config = dict(
    n_layer=11,
    experts_per_token=1,
    d_shared_expert=0,
    routed_scale=1.0,
    balance_bias=True,
    init_std_router=0.0149,
    optimizer='soap_variant',
    lr=0.00141,
    beta2=0.99,
    grad_clip=2.0,
    batch_tokens=[16384, 32768],
    train_tokens=325700000,
    steps=13658,
)
Below are experts of layer 2 (counted from 0) of a mixture-of-experts language model. Rows are named router (the router's row for the expert), up (a neuron's input weights, with its number) and show model dimensions 0-63. Each number is 500 + 40 x the weight over its row's rms, rounded and kept within 0 to 999. Numbers have three digits each.
Before each expert's rows: "gets" lists some tokens that make up at least twice as much of what it gets as of all text. This comes from a sample of Wikipedia text that the model never trained on. Tokens count by the router's weight.

# expert 3
gets: " to", " would", " was", " American", " can", " is"
router:515550438509497496512431497506524564526487449502480489518529488481468544431426526473526501460555451451458510498464454453456433486516514518462513491491461473556473541512462516463532475564481502
up0:465534504525511485501453492461479521494424500525491417492529425509483493475581485493487510554454538542600486520539494486510541532445504547479480502403527471529462494460538522493541486511496527
up1:472496517404485526478539491517516516504489470524512529532476537467466514510456447483510494446503485523490512447523518516463518429469463522524536460447414473486508516483521460503380470511491434
up2:510477582576582532523546459486440538482533505504454479557486506446544524542583471550580507456468448540500530508460404500502449414497538455445547467588415476506500512478415509526501491485514482
up3:569459496530510505488498509560446542529427492467485446545470468498538466441455422492504512468460490516503477483533567419484564488602428550527449480448526494563472504470491495525462457508467522
up4:469494543476482509569555563459475508451488595418476502546509441555404509456495575500465511473551425502457450526385492547542484446453512469497500516444413544520513456572478496461529511503519512
up5:483445465550511478505518516518475465540527458535479505563534558444490479500482550462491516516526427518502502509486432531444454450493461482500566469447565525526461528443435439529502492521547489
up6:437460514513531533489563531513495416416453557434517537545544512464529503430481519479451508540484523477571434516564516487482519492526474514504483528532475484548507532569428522501466555499437514
up7:530440602445550467459503475517455549615482465526486460534480440472452474521519452513488567574453539518451426492558561484545492525563522478465484551525540494538486498541440546508602462450508442
up8:535506445496538477452513493506511581555516516476500568498478480484516521495448495435574507543506369498468509410498552480498515530471547467445447516449508516534491486500546526540511465524450499
up9:517394478516527487542521564544533486510456503516486512516467509539616478496454488546503468434499478498506514535478556480489481479495476458486530513547575536556562513545530496489466473478496507
up10:534495516453486510499495490520550436512428522467473471469450541464513449492442601523534440431516509437424513501452529453505449537513528533488510440539496514410424489525527481530448428512569468
up11:490574423532476572540364446525475498460550513510595441568512485468456426445450490447505502539470495439457531526511482487529504441452478502495478496416474516504501563526464505499528553516493544
up12:449497474591532615480560473481477454498490438514514535499507547579467565480518523457489520518532535476577541479485447537505548578508478485465515483456468412535514477546442515532535493491490503
up13:615451525473518487465438544477452509504457499552496470509473458491514545561480496513568515486413522491554479479425511509478545479482551482472530475493472461516417522498509535509484463499400532
up14:552563372491494553479539441493481536494452524474545510426462494511528494489525494463503403478554498415539542468543523388457509464512493435532487466439453487524471496544521497529531512505505563
up15:472511551545455527456544482587486526538517486499531412502506440461475561483511538485506548483538470400555507503436485494466486487494544509507459592539500566497498504519411485496569469489504502
up16:462564499576474546524458479553516524458573509481491456478469506572492474502558561516538399457523536504493455517465554506564523510558490528501467466541426502500514596526476451518530534518518459
up17:531552420528481522485535423464519474531520479459474544513467456468497492487524561464423468526571501499488551483526565444465469501434453574493493513477490467512532564508525545449528496485512489
up18:474487471526545446481508505487529473423508552477535508474562500509547504484434549563508479539551446493499529502539548517585455455510526448508529506460523487464453510533495502547542611460564466
up19:482457452474482537573491525537497481513573474526507472513449499474430558514507487537450539515504530463578414433514538532536478494440527548515466495463463479487502418439525541514514506459465595
up20:470469478509479558451468470453560498481525510485548507476473433647501455466478483490482438533524472396447573493529543438496472493465403484505485509466509494521533490564534512552596515436474495
up21:480469526545548496531450516484498475500525397480531568445464533563466506509558434571551458524432509466477515496509542523492447558556463460511523495477482482503494475490566446490495500455496502
up22:502464452521570434486509492478528421505543539506549504453455468441466489483429422479505477496559504518511502497539464554441566456486485504509575501523539470479508555488454478439557469554534540
up23:550472488492527618549469484551493563523505514548473497528486509487542483535479588555484433533524511514514546518472453534524590505527490455508519500507554510458411545413516557479467538519495467
up24:474480457479511498443492529467500517500492459521440491548505427500467570429522558521512472503490493446485559403414545575495442471446550460462443473428498560478437468485458424488505537473529481
up25:533510471427483540490496516509510523594404443466473471516463537428463516559541629454496519432490476522525513494468440486403489442471554463518490476519506523399489480463455490478546416515518458
up26:444484541511515513492504521425534502478476508496489490530468474441480465439423456559570513507508515466565541504491603510491493512538494505497502538542474502562507534490511508458458480527505522

# expert 7
gets: ".", ",", ".\n\n", ")", ".\n", "-"
router:509517477607494491491469493594533565454489505447549482486445574468446513520505530460563494547535474515508484461518491545552479522428528518534533473544409547547485451496488525479571494497446503
up0:532479550442491509441447515551479484537455393435516523521526595460524519487460459514572458469501450526555539453536479475512475478515505533477518498521524446529493474427525447420563518480528459
up1:536458469496511478546418493493519508448554492561459480518419478430555519588470567554477493453442549499507540460419542476583486509524488540498533518488524540508496538478432486466529427527469547
up2:489487504450507500520474569516521511589439496413444508492536414470492551508524525571452550565456458449539466515554469509481495387467451487466576577498602556482497518469539508464446512480516484
up3:556494495573538530448466537500468499529430514529517471510475563529541474488522514524567535428474485473519566471530538539492563524492478508506565495534509477524425488487498527432531439517551492
up4:509487482588446414506448451567572546439448537477495518544507483506512521493412463561472448472499461528500535528460563451591477511581500596490484506426467473416528552455502481427474482502467499
up5:484576504572513484535522512458529490446534434532482427447493505572481435492506482520582488497427389514470535535567542510471529432485493498506500444497549452457489556491508453509531457532496542
up6:450492481456545498522535376470557546509566569506538533466424615486503539513541565476521510497556480541448458483443504504556470497487505526495466506532466500563534467538513513487552441557505556
up7:522517489544553528506553523468543501560441483519461568467546508512455422470510563479445526537511434490543503519474501523493474534499500498467448418465541516512509561489459488585501517564521481
up8:476557515512506407464512492497577459470529448503539513488537514501484507449524507488514510474452550519534387515507502429424455480529468516505505518482455464548599504537513561457359460522525481
up9:578435462474455497538557409519478524425496543503493524543504527448482453422469530530533441523478508498486516482504523494534478491488498530572495565500469490499480546554528492505546485502453523
up10:527512508465511482560476428498571479514542459433625590480512496469503493493528516485541492458499462526575512455479488478511477523485488470493460544449456483481471483556522424541516494458526477
up11:527505517470448490515495433453518494477504522540474469553512523411529473467530488518512497540531530500568553487484506501468552512538520499428542510535466473461525512510557539526539484468411532
up12:497421548547460497506504529493524483462538535438471450472449536562546465497559446503548479512510488531559498574477506473477436497534589521514558518474514530526522560446475497500533468546463584
up13:504538540526541485541498491484573530433430431508508489479531474476526511489465535475524494455477558483577496552544457463451475470439518530472510525514486466536495574490477511468460608596555504
up14:501488528454485472523413466466492504472493536467525507535519484538579533573513520487512418480558495483533523506527528460529542515410513492529494462467530485559488476478492456457523465542491540
up15:527578477476483466610520506457483533442471482480512499579538488467513535531483490507501553544548467498548356451489527494550494535360472519528519549422469513514493523457449514502490456510468517
up16:466404492472555545480542514445500464476575455509475453515445461581512442541519544530506442518491474503464464503484517500528504561493495486523542518497522581487473518468478535563486479514528510
up17:498528483533525484544454438503535397525532526511503460533486449449504582507456454539471523432456511507506517511517638525469512447432559446502523500567448510494513462493537494503476474559560514
up18:477467563504528482528466478513465499449425424527572420493538583450501452554420488471537523580457519496544500585510520457425499555595490572512498457496424591531484458546486521523574538436524491
up19:533507511522486483485492525441523567537539476483507480441552519491505492513503502520485504501506543543484571489527465487557482508548504481494497514431539510532461537519431513460510450496466415
up20:545520509499409508473446502425538445500557491494520501555494529501554478407408492555536460481527490431515481498469446561422476454529512550450458514470533514437598518491516473437485463502579527
up21:492474514482538538478506527524513514412421534588538555455457508510529525512440530462496529550435493491417546484420471430441516572538520524505525363538573439536487509450498500478520434498519549
up22:494489507514493494478445523525503529516543474474542547478441489492546425386496484490496561491498509473481505511534488569445535515445537480507436528454470516603459473508487456473532449519526540
up23:492494544490578425447527479437523529492488470525524509500447433482518458516526510551497480481476451485530467558485474522489451464437513450480523525464488523505488482498496529495528579522501527
up24:477498486505512511521489446576558602526524553467568504496520543544494561540497482574489503537573438474579457546497460492505503414448463467519479554511455481516437559443481497461481527499521488
up25:444539504526463502537472496549458522472535543472554454433498512462465491483460480414510577518545542536451478523520499512467566506496524514501476542501422453422541443464481476484517554508546494
up26:531507452453462511422548534512467468574541522470514506526532389521471490504529525481466441570523561510503484513502474516525509520399464545537444532532553523454478483482515504504492488468549507

# expert 11
gets: " ", "–", " Before"
router:472493494578537476471504483508549564435528415480548546492433537532474477498517534518494528508475479463449484481549478438468472506499579490543502464447509582407459506499484530503500540452554486
up0:525485508456545479430524477531545462492507481481513503528490512557548475508513556531594526491457491441454497535505586573499522547441510491578491535481485456453520494487485525528498481508509504
up1:515363493539463481453520398548482511502522429469518548422484513556454544430502512481549509527489475466561519497486520537481533511561558503484502522602529510472512560519516530464510485478509451
up2:465530518532478455506483474461473507463581529484531520458471410585494520462533449511606494445504530477479509492423511455499499474565465569476499579502487503507485549489404545504430500511490511
up3:525522501568584516452482477486495513558471441512421470534499466481434489456488479517515481537539484449480482493483504550499505537469589484560463384486576532505474505428569497517570488530425502
up4:492486555495501513495473517491470499461532516441465544514496529556532474546543507484483553538540545481453481480474495411490500564552550488524501518480559527526467501474535443479519532539473508
up5:496507477467479518519542573461495522438511510543466485519491528441488494472466491575450560433491490520500471465480436523477535494452548510521561487537405486546498516543451531545524450534519413
up6:525513519608516464523512534585433513456507514469541449507469533542522566500404551479556441493539440463507475519487505568498478435470489464465465443550499525480520522460594445526501429499514463
up7:482541579553513479458486424475554558473509507510517532509493480591480479531504510505480505518475473544539558500584492494511576467447526544556474488499457513583486509515487483521493571462545510
up8:580503489504491458465546472522507437589522531514494592459455516509580558578494627537527524406485536549465488470474523456462469456478563439534419489444389449574539486468494475452492500412429489
up9:457498433499496502549539478574498528387478487523597432504552517534507564507439512569476455524500482466514425497538476490483487490525561539463508517529564562458487471461456511443410416526493520
up10:429506532449536459493421548498454567374581513508512535541500440569505400491550496357489475441544441497510538516533490557495512525504553526537484465493537517494420485532548491527514477493463418
up11:503536491513500527535447494505520444524466457505449525503509452509500515456465448439580471460528435447527571447496557548471501465581564442461534538461534560556471425508417521565496469508483466
up12:424516468571424468458464503442522445487515436493443550550458508424501532548512482508478527563523430536526520518462572544462471484498517520444437482482583546475488538573516520493514467513481459
up13:490571399481504564537540475541508532544489522467503572503508546485572489509447521525528524535427505476490486488497594479472469478582525494509426446501517465463492499516602426512554481513518488
up14:554480503527493467459457475513511470562476453492464499497561413479517399482557534549568485467521453524478507456485477488497511511514478515496480537511443515491550503549521455513548512480473552
up15:507506463518482494493498534517506553462513512532548486529492590519424505556579479527469581475554478495429444547477423517588485470436503497473523495521474499562452498507499448521581545536511583
up16:539529510503508469407465456438538520473494494511483463532480489484498480521544472546452495520505483495474458516492486516517477456461406478492482447482525574426474534468529453589477515530544495
up17:516528391512440486472477518496538468507400448524503521519525435465453543480531513492505499442468436581528460566444465468527461468483510475452529491518420409471551550513521405489502546432499490
up18:500506477542471467482527555553557512432532481526500526473493496463523497481541443456516523502501478505396506502566523433443565460512572493478503483493560525464491549502475536490538536576578466
up19:500556535500506493489435489505454462458517547459474502397525469490520513492498450516544540466542544534521502464550491507566494459513499509508502408562541544515491555573541459549539487481586499
up20:594472537470474469468509540459559588491455437545505503426506507498522520577549524466484494469494421543515552478558445565524531533520537514555503483524510486501498415479483460483505459491482546
up21:458459524509456538524470515508505533481437521385511424514470487583538511449532458469478488518553499537552568575489535456454499515533500418535582470530434497594545501468492525640493503499445530
up22:507518490540487460513525514486546509497458544499413407492506516520529523487470516410433562492487582482570434506581502453471537492509526418508438562507464545543558514500520455475482485487528491
up23:588432463521510611524497497537482538507596487554483496508504535561474536560439580518402501518466525487483548450492575489496504460458482506506516461482464483527493556509569513498503526478487568
up24:491489449512486469475500490447485526489503548507514505558509419509500522505548524507538514449442517513519492482445489486492459494498495505592491526537483524450437542525483475498532586471413478
up25:514468556471488528577398488464458524575451491520544453491504477482528525508540438486504529453467504518549507490476531528467479517516547432529484482524457505421537523469511419497488532510485514
up26:559505458518500504512463493452432491517522487418476469492472591476445549455462519457491396471553530478504499458508510565545517474596493498445501499530448449535437460544538536498525506530531535

# expert 13
gets: "==", "===", " the", " (", " |", "|"
router:525422426559446503565403441426472576528539543499534510509490509560475577495422526486449464569538489518433561518491526546576398538514547526519600476430440499590442508484467502466613416570530543
up0:464488532490493510450451413526430406492479542443552461540523380592604503541487559521569538508590442533419535513543461522515442532493506506527539533510508469514424464516504467481440459438513502
up1:472489531494455504483522518555520554561545478483494488475510451578512583424478506436494546488472437408505480558536504495507594516544429473498421537484491517547469477444473484465522471521502563
up2:499525522505454520497493477572477484454560525534477430465505528528539502422538466492440472448481496449544509493482460466486424533498440408493561485479477500471427449472540531520573530490555544
up3:479469487487547475512459526484484497453553466453525491540512577459529543523556531463455566450544472536528520505526565507573468528527446495537415488480452490494445431508516531463532496519521452
up4:550474426475579478514544495507538532534504607459494494513423492567445527517463534487465483630370472443566496428442541497464541534501533572450513483414490577530568491482536518513520543520580515
up5:505480511524468502424499562494499496496450441479509454465485458418478540503554493494489487551557451484520532507564471492473485502528493535581551483608497528549460522503541454460467458482477492
up6:511537508470438486487558482437518437504488543481489445460516487533504467469525496531442436552543457442503529544518531442507559543558484468370513555464555459489441489546464540455557523503512473
up7:506502435498542450450500534542467482463547490452563552566493515455473492462502445465521488542461486540518508429503482578498484451486511521445461495493474511506530445547536507454601478534544456
up8:519441568456562571548513480559450543487525541520537483510486443491521425389566471553525525427507400477486519522502528512499567485528571506453539495540518486528497454504504491548537499536522506
up9:505565482552513529456550441511483529475470526554494493521499447468520587500529521562499453491474522481516536472529535477458440513466462432524418444412517470449476486519445401585469555487521424
up10:504552499564536487527495480485467472536576531483569538499514434476446505505474535490481556491519452513499479473526521449547587493503460518475518485524543492512502505554533474500544489534501523
up11:536529530496466493562509528501440451469462475509488461483498491390529520473527454554532515456485536523498548503508498419519551520504477556491472536547481511462495531434460500433474526467475440
up12:513466482576486494513516532488419499480517504508520488448537480472492473540546456458484484437484510503497471503531484456463476533507555531540529498490497478489519527545506516511472398592505505
up13:477548512478498533572511492412501483586569514434532458458563477443472509553516474473487515493470541557551454512523465449499510514493472502492467489496513442536477534474469502491454475563483472
up14:472429517583498500507537478455484460588565570504491589535434574482551509591471539438448528448491432510528568513548566520498509517518381541532569531574574525515515499555487501501396487491487527
up15:534514481505528512485468515544478490571512436461568502410461483428502505465466450425492508567546537511439461474534550460430482519672480558529489627477518514502541487521505486466455467500588547
up16:485491573491566555493498409502480475530524427529511448541545578461491499488611503532498547527447453488470487564467479454500576501521520520577507494521536547493461450520573477472557448479482557
up17:583476485560500530459490508503550529529562507412527498563522540515505518616438451541546444439573506502537494464514601499459450534503531502564481510493543495494488516439503490519524494543471637
up18:494427537495521524501477496458440454494503511471562521480529561475522484557496476439479543449464508465519482509506461509498450484412539538511544483486470494453487490510497500470541508430491428
up19:462557503480493474434604494468500539502488540525500563512445504524489529522473478494508565533479515478465516492524443500507528548460485509475480454542554511540504511523530476473501478547445476
up20:507518493468463497531445566493506511484480510462492569548513541441520496488487568562476465475553448465511560469513564475537564497481456560526540501536526538524489494451445442523507479485495515
up21:492506432529508489564477497502533529477533506417435483465443519513490552518460530464488576508616431533530463474509522481540515455488418500496505473586497500507487488503482561535569450498513532
up22:441488478493504488519410545482473541542523507543519544585560482555399508541473476515477499543534475461501503469538468530531508552490525521538511486464509455525500443514518508490586453502486535
up23:454487493505500480518470418564410497470509480450525472562520436448535511556554521504472502512523531497514534466504553457591469491461526476498445466501504489568488547462563545542529572417534479
up24:515583588521472464569578462556421443526507580420487529502512548486475495446409445517487548510483510448494442490529575506460498570481492472462495569570496524517513578472424462486433429455512530
up25:572504521545489440488425475535453492598491465435532516534516444498557474557522552450521506478445590550513517508533467532542471444544517488495585537547468469475530430629522523446428596499499439
up26:493458467488506490489538523527555539579514412509471507428437428543523546451478499448573500494503473444487489518511515552501515509495512444499460521586438522487485537486418527565486507479567452

# expert 6
gets: "2", " in", "3", "200", " is", "6"
router:517538570480504523515424452445551520543565527491401487527503491617444497449521493490457459506493429482542507537430504499443512498522463431421541437522516505515413557503488463482598524526540458
up0:524558574511500453471514471525525612508497460551544490536497438491486569510496517430483502499490543558459453511549518549487486424432399513489491510519484453496489425436477570517458510522472512
up1:493539517477506467506541531537494474449518482475375618566461442493541516512536515477518477530542566503496455551515448499483542465456467493546478513474443529474516527538516534508508522538497494
up2:575480519515555528508490508496542539555450526466509466548492485468518527479466495495500535519544485520530561534523458453476573528491517480402454557510550469507489453543465481533528449417485446
up3:519506417545465503482519531543522539511554597541469473421416547447476532461514557530464481517464538518473494518554529511523504513531532500559534457480510496441498540548417466576438444480542531
up4:522496421534486450488495527509523499489517480519456468450522521515495562517466378430473467580480464545441513466446515475457541535500601523398548515483453459547486490518482552595518534553596519
up5:461487483511492494484557528439551515456495481497495512496463590529498507557545497530439457602483554423544461467464491541450479428547427443499498477492522449497436513557526498577496504500488483
up6:494494530501456457556487447566499544526570479598499499417456513482504491506447493570554481403536496513545451444486505508464464552572463493523437504452542495476510519438491566620521579476444546
up7:520519548473579536521476451607453534544525512547518471601484419473513453552471554443530519530534540493454468565459563415507470526522502432496497511494534546471475447523501480530466545472535475
up8:569525482524491527499480515563548538568545464462499494523432520526484504511500495485497506528527481491473505520484482520445449457509531517632465459476444526485472512509502454471508506529439443
up9:465516511483557481495468498498475519445517515421536525484487542478504460555489535528478509489520514525500519537542467547540496490548540554486533551486519525540432537512507509546481537456488471
up10:540540513497410514437556504448502517578473461479442498543443506447466539547486393525542500510588566452539459478461438529484469523484476507470535504510518468486466457503449520463495516529465434
up11:491457548519492489506451498524483455499536435526401501522410537504448558423422446455468538455487551534547498512449477475458513477600460457539473494453541539531485481524544479507504549466436566
up12:478565482482499522564499501524548523471475435485418521485559482488447441475459534487452434519456463498489466503498521522505454546498383521470540515499584519516468572500532574507543497492468497
up13:461459554464457481485457525416534502565469450496531545463534493532515480476454436466534450419479488516524505459531529512561522476551518441511444502477491498530431500549463505514440546429485485
up14:471526497402498509538528460525522474525464475476497470479476512448374502453537472474534506496532511461483527438506509468461457452564549488419540446472443547501488521471532485486515430509430538
up15:505421476587474437482478520512576481459486528464471461533456495496489484441496502554475473495421526509573548537498446494531452482480468466530514465502533478535505581523542523531488516496485510
up16:515514419467410460497522499523603480480515429452541493492484507505531501542509512379481527460504488468456450491496523462471451509518449496452479505562584514492500541466585514440512436473493457
up17:496500555484445520473467490460474594495448384568516459520472539547494552475519491485495469534546460451453561509566494540485526447583489419453465498561508435524443532510470521487510440511517519
up18:480436563436484527446463481476488535446567495480507516428549537529496482572488486476490440532489443439559477485553553504463576513494453503454527452558585563481495468495536538539458480474471526
up19:568485522486490509490465468611421455524497505518497528472437498503469540532499493478476514481473456552528487484547505547486426475423506533561446518461558516473495471536502485535522494471456550
up20:532501516501523488552525536524512476516457471518497485438568492508493497419490501493538506468469476460516538526446432511497453535639567434391508536540588475466498574529562491474524491525528440
up21:468457480551554496511467563531478522532534495506537486527478454454517488541548562534565439535465488501510531536506514508464491426528574525514535383528556532512490597461477557498478521422487490
up22:444508431533507467551472446474505475540485572531422473520455513536579468510477518428531491506428526512437511493499459493573472509524460531525533492533514525483467515631443442550467511433535534
up23:550498439506424459441376440517479500502501436449422540491531444473501497477500436451526486435480551519531527486504490494481490511430512441474401437533402488410503571528498481532511512542473518
up24:632457544524486490504512480526506419470475551487461461465531467513428468422499543477504487524511435448506559449506441483496482525541421476528468545518523523526492529456494548525532503517479493
up25:485503559500535595470498460429439493500466530546472450505519511524572535502448520433492394568492437506563508480583536505518524477463464427481511454546494508479465460491566519484484421495502457
up26:536544423426508497543524496529566529537490436492466516520530481500520513515472552517566432594500392470539470467426500425498438508526472521533500451478530537450508506480448544489475448534450508

# expert 2
gets: "\n", ",", " of", " and", " about", " \""
router:515469531518504562580417450531559580501566517529494490459561553577495500485516530498537431514512498478498489558497498459460515529547477479404512481472464575546421558469429476446565515507572522
up0:553454489449552445534538507452488494550533458414478531457527509509433478475507503533516570545509506503483576524470538543531444522461523543507491553408519534452594568529531539462489523473529531
up1:470523377493519539494480562521466488478473534489496427522533471469457455477473514423516549471459504512521499504489509469484544457520548544519470427471482538541498489451458549507616461383547525
up2:516429485499484535458476454426514484458524547472481510497499566462471516479457473502484446508512479512508538500497457543498506461439582524526411482509451445459371484510471506514508481536591545
up3:386504420543480504491458517477497472579452487520470540473491466483496494503545559478507465482510460484516550525457528470382533587552531472486506534476533446480505592499496539522525517530532607
up4:510451502456550434563491558475523548471526549524535524493491502498594492515559443494481606484553492536473474489545421494564619430496604480523443478565536530516517518455567568494523518444472500
up5:517498482447469508487425465452457506516533478537493508487517421511468545546377508465461539512523417531562460546599553470489519511537528520423512505540458523490445540531486570546454511498451478
up6:499499485532524464461552567551525503536554481564493478450509469450467477473586549515498456489517458534493468535446540539462466509585471504573493479491513454475504499548497467486534459486565496
up7:493503528547491452454522523486510525429475551452547450518585528455506514526433450547513519523488550542497534493470555479466468453549500506557523549536445511404568489421470488477492522471480487
up8:528450442554484524424477553536525455529442457499544521559488453525441450527574564496519514531557538448578475515569452523423523527469589518480413473460460492467464472456480534462518542513424479
up9:466453469491512526530498517478565515500599468502537478501477546538469464507510492492515504552518459516484566476531479470538537489490479480475476447493482558611437471438537515433545494512471494
up10:427425482506501500475535533473508443541456512469469512523498440454461481559516527472462477485412429505474546453459514461524527489475484487486481533544445446489504492468520494431492470433523591
up11:519530490478507500483532495475516509521453493549532514502493547580562454546444517509500565519435498511543572555542474464542466510459472486559478487557515590506496402543456462462601534475511517
up12:472483504509469488535533528551464552484511478543551565528480491488541515426482568480512518568526499465521563367440556542494494471496507480440525466398433527652428453497559466438550499510531538
up13:480453465418467534464461553462524510434522530467446512467536495522485495521408518490550538535538459457477513540552539500540453497454496475494540514511546499509474506495505552496466511502553499
up14:524580519536394442451558493488444511461462409478559498497493502490441482468538484486483518492486555521449561488456540473500496501504487503470469509496514491483501531519501478527475425555498518
up15:497563489538530459599474447490549492474426561508527526492453525469490521529516527450496414512468463536566492518559581478428535462522468514464437484490459493464567580415436477453487512483516404
up16:504546510535545470518502508553444462463478440443472607455583477544475507477551507545482434516546453592523462504494479496546508487495459467530498592494525446547534466477481420541490541532506445
up17:437526497546456471448460464482453512535537469458546487483470525505528495488492528473455440539502513546508555530542496471539465540498520575478477530478505559526409509512493549449509441524495528
up18:538503498411542510546492510520574556553577528452581500483482497511473465585504545473496512490553466567513464495477484566533494518507478505518466523516456461476460504576528556504587472458489528
up19:529566506597521520465528540488480542504561531511523515540508557552409521509505500493530484517518459540450493527553535420467484499464497560506558501479472555549402496502469533513562503562471480
up20:541458518506499526463488516438528497456505480517521507486522478493500558505557519552473494474450489442425513533472530454512515428460501488504422469498501461506459454475492477528535473448454571
up21:522417488473460504448541511497588493524495535468470451525479475561411523473477558474466499531508535485448596553525486498502475518503514549546499480458539503517464435363488581517552515564462498
up22:518492490487535496469477473510540459540538464500461542493468510500522502472560504513474502511498512479419483469477391483502577477545493532498477444512481496498472449551460467437565489493527488
up23:495436506527509521547527435507466465528508496501515540565492431489541543498428474497500485537480561511489508432469529521526523553483439532434518524478534448512435526493451444494518546493471458
up24:496591446492469458427480502484556535454451510456489493478477525501481571474471495517424491476484479542476454521487438448502557508515527503466491474500463467578496514515549506495509503527514494
up25:538523569529501528417444548503433506461481528446517504480534451459459535498422516536461530484487488384480478500508536548491554472551480560478515544439487539508492500467519487484521485534534526
up26:530480485453557505508438478497530599460513487491510447523534477536488580439524489493460455486517515533389537493546523525557560530524542484548490499499503530509411508522516458419620529483502475

# expert 14
gets: ":", " |", " his", " –", ";", "-"
router:580473519550485546492419477502503499539532500494550465455507572530572519447505499463496500438493471501457506442537471533557483461512561509538512467544479507472471486533460486452534547457505438
up0:509467504562487535511484445520455472533532496452426504414462504461549568484517552536454583492465472525533556516532519442490474495545567542512441560489496480517466508502548522504516503459487470
up1:534479510493441500447489445514490598477453481498576490551504488475515460516511391452446496481498458482540498495517408534505461539473475493525463454519566436503523526486508546493542506396517431
up2:465442530409450507452437497496509422515548499507518465470572435540534475503454482454521499513515493483532471534475508553494502495469451455494652501485479518471510482493486527504627450496408486
up3:502524524486542535508550452524575464414527517493470543537479538470510541502526478420488425451503492582470486462503534483557456529480458514464551462500548473503495517451535480479565377595514468
up4:532407478473531499461515514522539473520558499540514533494527447524572502570487504530520484469482499548499468538412481541478472509424499513557482473437457434515508536547480494445451531498555519
up5:498482501498567493429465573576537539510456462444516464531553474498459519479519499501529482519432445492431499483478489446469465472469527474556477447480441492462445525485514509562564547525434576
up6:522483514537475529478471498498476441505528528456510454480503502508519532485566522502539524525440484490618450540431485487497516518548475522411470450563475557490507585450462507472391521529463539
up7:495485506524488542437429525577475509614501508452564495470456552610595468481487502507437457489485567524518483500578464502505489488526417561522562493538505479519464449511519523464570585464504466
up8:559464535472517510451408533504478454462484421459530541513450495510545538465464537461514451548483484536536517521494466513469530494514543481526564551478518507527557477459509449495502442451499549
up9:472464542539494564498422540509478491536494475514463533514498513527610538512549429530468450490487485523438494493506490574508547454431496464553542536499521523538507533549503551457482438493483515
up10:489545479456493471563501518494442533478512503513494491440523554501520447520538490533500458560465549495477615488439415563509503483515504455462557464530491427510502559505474476508460464455454444
up11:546480461542501451471537477552500483521481459494520470519568555410448520587457452447484556520559493488476524522481586486446537502490497520576505488451512553489531570460437500560491538534435484
up12:527503481477516602457502492469445473483504515447485472469480489534451553461520440541527517444495519466463570552489416557567507481507519494518502462499488581479497558457490542529514468459505414
up13:504492467491435477554546493483533534552403455454478513542471506514479485524506497514526509508517456520482493514455554473523531469510517514516498513521450506527486502552544531484532457526482491
up14:454590557572499502558581479563475490528463474546542446488495509450478446537452425476479461494483490481529449481454538500412496520441530524538475516517473505487547548450455511470482555534549497
up15:510433478510549509408511503489492421492539501481519561474526503487476521539500464503494408542460457482463455540537453496551523482505506512600489507526465483513474478476436485506543447483531428
up16:427546491532469519507483487494543469354492499481531510487526522499526536496538498493501473477515369491537542468515500541419483539524531435555479578580455534490461483456421514468477429594405517
up17:391528488500573554495518526501540511484529542478438475526535469516481574434451450423461441507534540510505477506471459439488484490528538501480561447575509459531536514491450520488550578540579467
up18:534448553521475458470415489468533555526426516571512488527490547526465495513537454550488511541494408501532495423460529432379506548486438461432524430489534461506497448451521459547506534493447432
up19:553489472557531415488501470452476455530474497502502560484506494474520499539490503472447464513491505451513513508517491551580604508521544539459420456567505512432478510564524516456586484501515436
up20:508544527511511531524462494510509444561442497499504499620527461491512493553501523476453541524476531503514427533474497446543467467445565510526477523459519462512503482518505499398533458506461525
up21:496518505439496493502450466496512486544501497496501394529546547527446503470475511532521509516542476471533498461463532506517533523487576524532537593591540568505488533563546420549516497486485523
up22:463417500527531517455490479559499540568526604493521487537529463501525517394470455551493420475538515456464516470526521503501507549482491544589425560471509444510494562479533445478484499514512538
up23:500465524499524492561521477532444440586452470446489523469490505496529419510505516523478452455546507470499458486498515504465403525489471443510491535537487473471437529490554475523501508497485455
up24:488413552499566576520443485508412531506417496482512501544586462509505503468517434511518543431457493524526491522464407526544405484515575511489500516453419558497544508480401603477496441430491472
up25:491561484537486490498564546464551433547532555514503431518514525444520544543424497482482452456495488532465487487486434537501463501536505518430502494493524459451522506505474491475447441474500504
up26:530462532496469452486486495544507516529443436506521465575463483452441520468569486578515441508520511554441538541500552480533535482494578541556501420516489539482484540453462458458460518500467520